config.toml
n_layer = 8
d_model = 384
n_experts = 16
experts_per_token = 2
d_expert = 288
d_shared_expert = 0
activation = "swiglu"
moe_layers = [0, 2, 4, 6]
router_score = "softmax"
normalize_top_k = false
routed_scale = 1.0
balance_loss = 0.00185
balance_bias = true
router_z_loss = 0.0001
n_groups = 8
groups_per_token = 4
init_std_router = 0.0254
lr_router = 0.000309
vocab_size = 32768
norm = "rmsnorm"
norm_eps = 1e-06
tie_embeddings = false
optimizer = "muon_hyperball"
lr = 0.00541
beta1 = 0.95
grad_clip = 2.0
batch_tokens = [32768, 65536, 98304]
seq_len = 256
train_tokens = 619000000
steps = 9660
dataset = "wikipedia_en"
Below are experts of layer 4 (counted from 0) of a mixture-of-experts language model. Rows are named router (the router's row for the expert) and show model dimensions 128-255. Each number is 500 + 25 x the weight over its row's rms, rounded and kept within 0 to 999. Numbers have three digits each.
After each expert's rows: a language model's description of what the expert responds to. This comes from a sample of Wikipedia text that the model never trained on.

# expert 5
router:500512520482478494500573493494504519489475500504466508499492496465488520533473443579515473483492534529508515501527481499508529522532511499498482469493554501474485499479478494477474515514485495510541501517456492500504527479467543504513533506528497515494460502475500446508488528467536512463511496527440447451474488498545511476481498479499527503519581524508549500515519511570565488496519
Common nouns after an article or possessive that name an organization, group or work, such as film, album, band, company, airline, school.

# expert 2
router:480520527526505471506587530485490492506511506511506498474508480517513519489458475508495448506534487477518491470520521496527523518498514478526527425498515506465482528523478505501501542479491476541488471516493474494495544522494517463506486525514509480509479481513498457536512515492554499494507533528483500485508490497509483476474476505500510488507525509460548503502465529523513487477555
Conjunctions and list separators joining parallel items, mostly and, or, but, commas, semicolons and including, e.g. artistic and technical, free and open-source.

# expert 9
router:488518482535517513498479504493505480507504452537520494507475468496537539477457502534527518480503511511536511514530465516529499487536498499472558465511540484464507493471491492526493545479514494496479496519448458468515564475481541491508504520500514495519462523488533430514509496468561481456487540530523486500497512511532533503475465480512522529484500529500528499485458553532533505502532
Pipes in sports result tables, hyphens in compounds like first-class, and prepositions, articles and win verbs in sports prose: of, for, won.

# expert 15
router:518449482476505488528515503489484513438528497486498477463495491483471488496443494490512488485488523474512537469508505513496540545513514447533484489528539497512459462457498467480514478472538503515492482522488525498534483503507482492467525521490513522495496510443455461487463543493536530472517517517533515495471464517504491450470486538495475498505521527520531449481500487494542521459525
Forms of be (is, was, were, are, been) after a subject, often census percentages, plus opening parentheses, == heading marks and line breaks after headings.

# expert 6
router:520472479521512514487507513458429518459491476518511473473523495451504513496482477497490492483473527507479554512518527505526520542472501501475480479492560475497546500535460509531511510484526474502487475506486521461509536492471542513467526558533496501467487497496489473473480526470504541509506500517453528508509499511569545472478454529481525465507521528465538554501542467501499514472526
Line breaks, table pipes and cells, and == section heading markers in tables and lists; also spelled-out small numbers such as two, three.

# expert 0
router:522512482504512484509541542518490468516544479529504482496496487487459507528445511522502496463484503479544543499514497503542510524550546483471472453488535486477507501535520472442463507480497562499508510518477457515497517537530539467529528509520494516518496504449504445529561500464506506499505507562503503480499468506518517471517478522513477492489506515499525497480524542559527469471499
Prepositions and articles introducing places, mostly in, at, near, during, and the before place names, e.g. in the North Sea, in Romania.

# expert 7
router:510503446497494517508522488498473490536520441480459495499501476512475507533474465556519479508514513501523515514530486473521505490551489473513491448538506519482515503459495483506453511504485521533511539498451481501463502461462541503502528465494475519500492510490527473522541551460533530474526509545470508473492509497551500470529445512500536499496502522535529474460499507549561512500479
Years and season numbers in sports statistics tables and career timelines, such as 2018, 2004–05, 2020–21, plus a few section words like "Club".

# expert 10
router:508521518549453477489524557522496465452479489471461488477490467503469491502471477531531486479550505483482498501539492474495524525516478489459477494474548473494452524464483547526446486504485505542494519491496506492498507496464520520476483492512504514479452477500506481518462513479510504504552521511465524480459501514541504497473484502497491477483502549532531496484475524524479492503549
Sentence-final periods and closing quote-periods in prose, plus money amounts and number pieces, e.g. $35,000, over 200., million.

# expert 11
router:510523484509489497495557512490534501512482480501493509494518530474491533512486473565485496491512521534507514495521508474542512518521495485513507483496528477521456469492469531480483500474499520504507535518509524516457544501519528501510494536529495515458438496499497499524523521445510502472521490532479493493461470542535512490437504526535482477508565523557570498476510494568558508480519
Past participles and verb stems in descriptive prose, such as used, built, published, designed, plus word-final pieces of technical terms like "ut" in "pollutants".

# expert 13
router:502497522512507513531503507512488483525507452470469488491466523458483527532483458558522477506532494501556533522515487497559479504521522497492449494513536531506489460500512511490478520476496537496546476531480480441492515532521532508492470506544507530497504535483495507485532510480484548457472470553514486487464467494512548518476515486520513528479525529515513543453511470555521484477517
Middle pieces of foreign place and company names, like "st" in Elstree, and capitalized name words like National, International, Royal, World.

# expert 1
router:478499491512491492465495505482477527468530472543476512507523460483520519499445507542532466474543500505511490474510508525524546483519481488480514494502512493489511490530475482538476556532520495511520501500476492474454523479483554463513528485513499498484467507511503436498541491511528503482524502520419476528527489485513527439486481510505524504513548534475498488449488512514522549443487
Line breaks, leading hyphens and pipes that open list items, infobox fields and table rows, such as "- Kingdom:", "Preceded by", "|".

# expert 8
router:504487510499482519504484497485506480481504477519520503515547475491465511555480499512529455525525492475520538477531516483508501512500518444454455469483550504516501509533479499500535499518486481531483483533519510509458511500492532470477530503525527519475498501477509496511521477465502541496545515528447476512511538467513529478473515563492533470507493518496511491490478532511504513452465
Colons, periods and symbols in infobox fields, coordinates and references, e.g. No.: in NRHP reference No., °, ′, ISBN, Area code:.

# expert 14
router:514510458541500476511555504508512494478474499505520468495513505487463526531445473550537502500455536492515517455523490464517489499515505485479516488482498472490509489492486506498502526492533449536512484488510517473504539529517505495527496577490487494520452533473488489531513547483508511484515517530540494484494492466511512464480464541516488499513512515517565509502519537521569500520498
Function words and verbs in narrative clauses and plot summaries, e.g. that, they, had, would, when, and verb endings like reassures.

# expert 4
router:469486441525497498470509504508516448490513483532531491504465537532506490512519466546508461478507493489487474486540480476529491532573488471509510491492493478461510514484475489491484505474500497512520503501471514499455523517501519549504480492500476509454496492498464496503505504493524513427498478516500495519449507493555509487512471497461477501516546491513478463492526503486536498516517
Word-initial and mid-word pieces of foreign names and transliterations, plus opening quotes, slashes and CJK bytes, e.g. Ch, Kh, Sch, Mező.

# expert 3
router:486505478504522475491510520543511463501517471542459507494437567488463512532524473567510463509516480517502492488531493473481513513520512437497477425534475490458512484483455507530498479512493510508542505553479501496478507475473543504528505462551486491508484484507562503497513552514486517464524486522507536515462485512540516496477467477466480499526514515532488501488535490522537511518501
Single capital letters, digits and short word pieces inside names and table cells, such as W/L columns, "Ford", the "hn" in "Phnom", and scores like "0–6".

# expert 12
router:507524492498487489524543510468481485486505455523529486474490471480503493555471512482520459501508529455497518477559507513545479521543497481519485468479534467468535534501444490492508539486520524497505500504509503491487509475510523499464540500509495526481495507510513482549483538470522520450502492525507469471520531494476491508483493495520527526483503491479519491481577510561498473460495
Articles and is in opening definitional sentences, especially species entries, e.g. is a species of beetle, is an extinct genus; also =.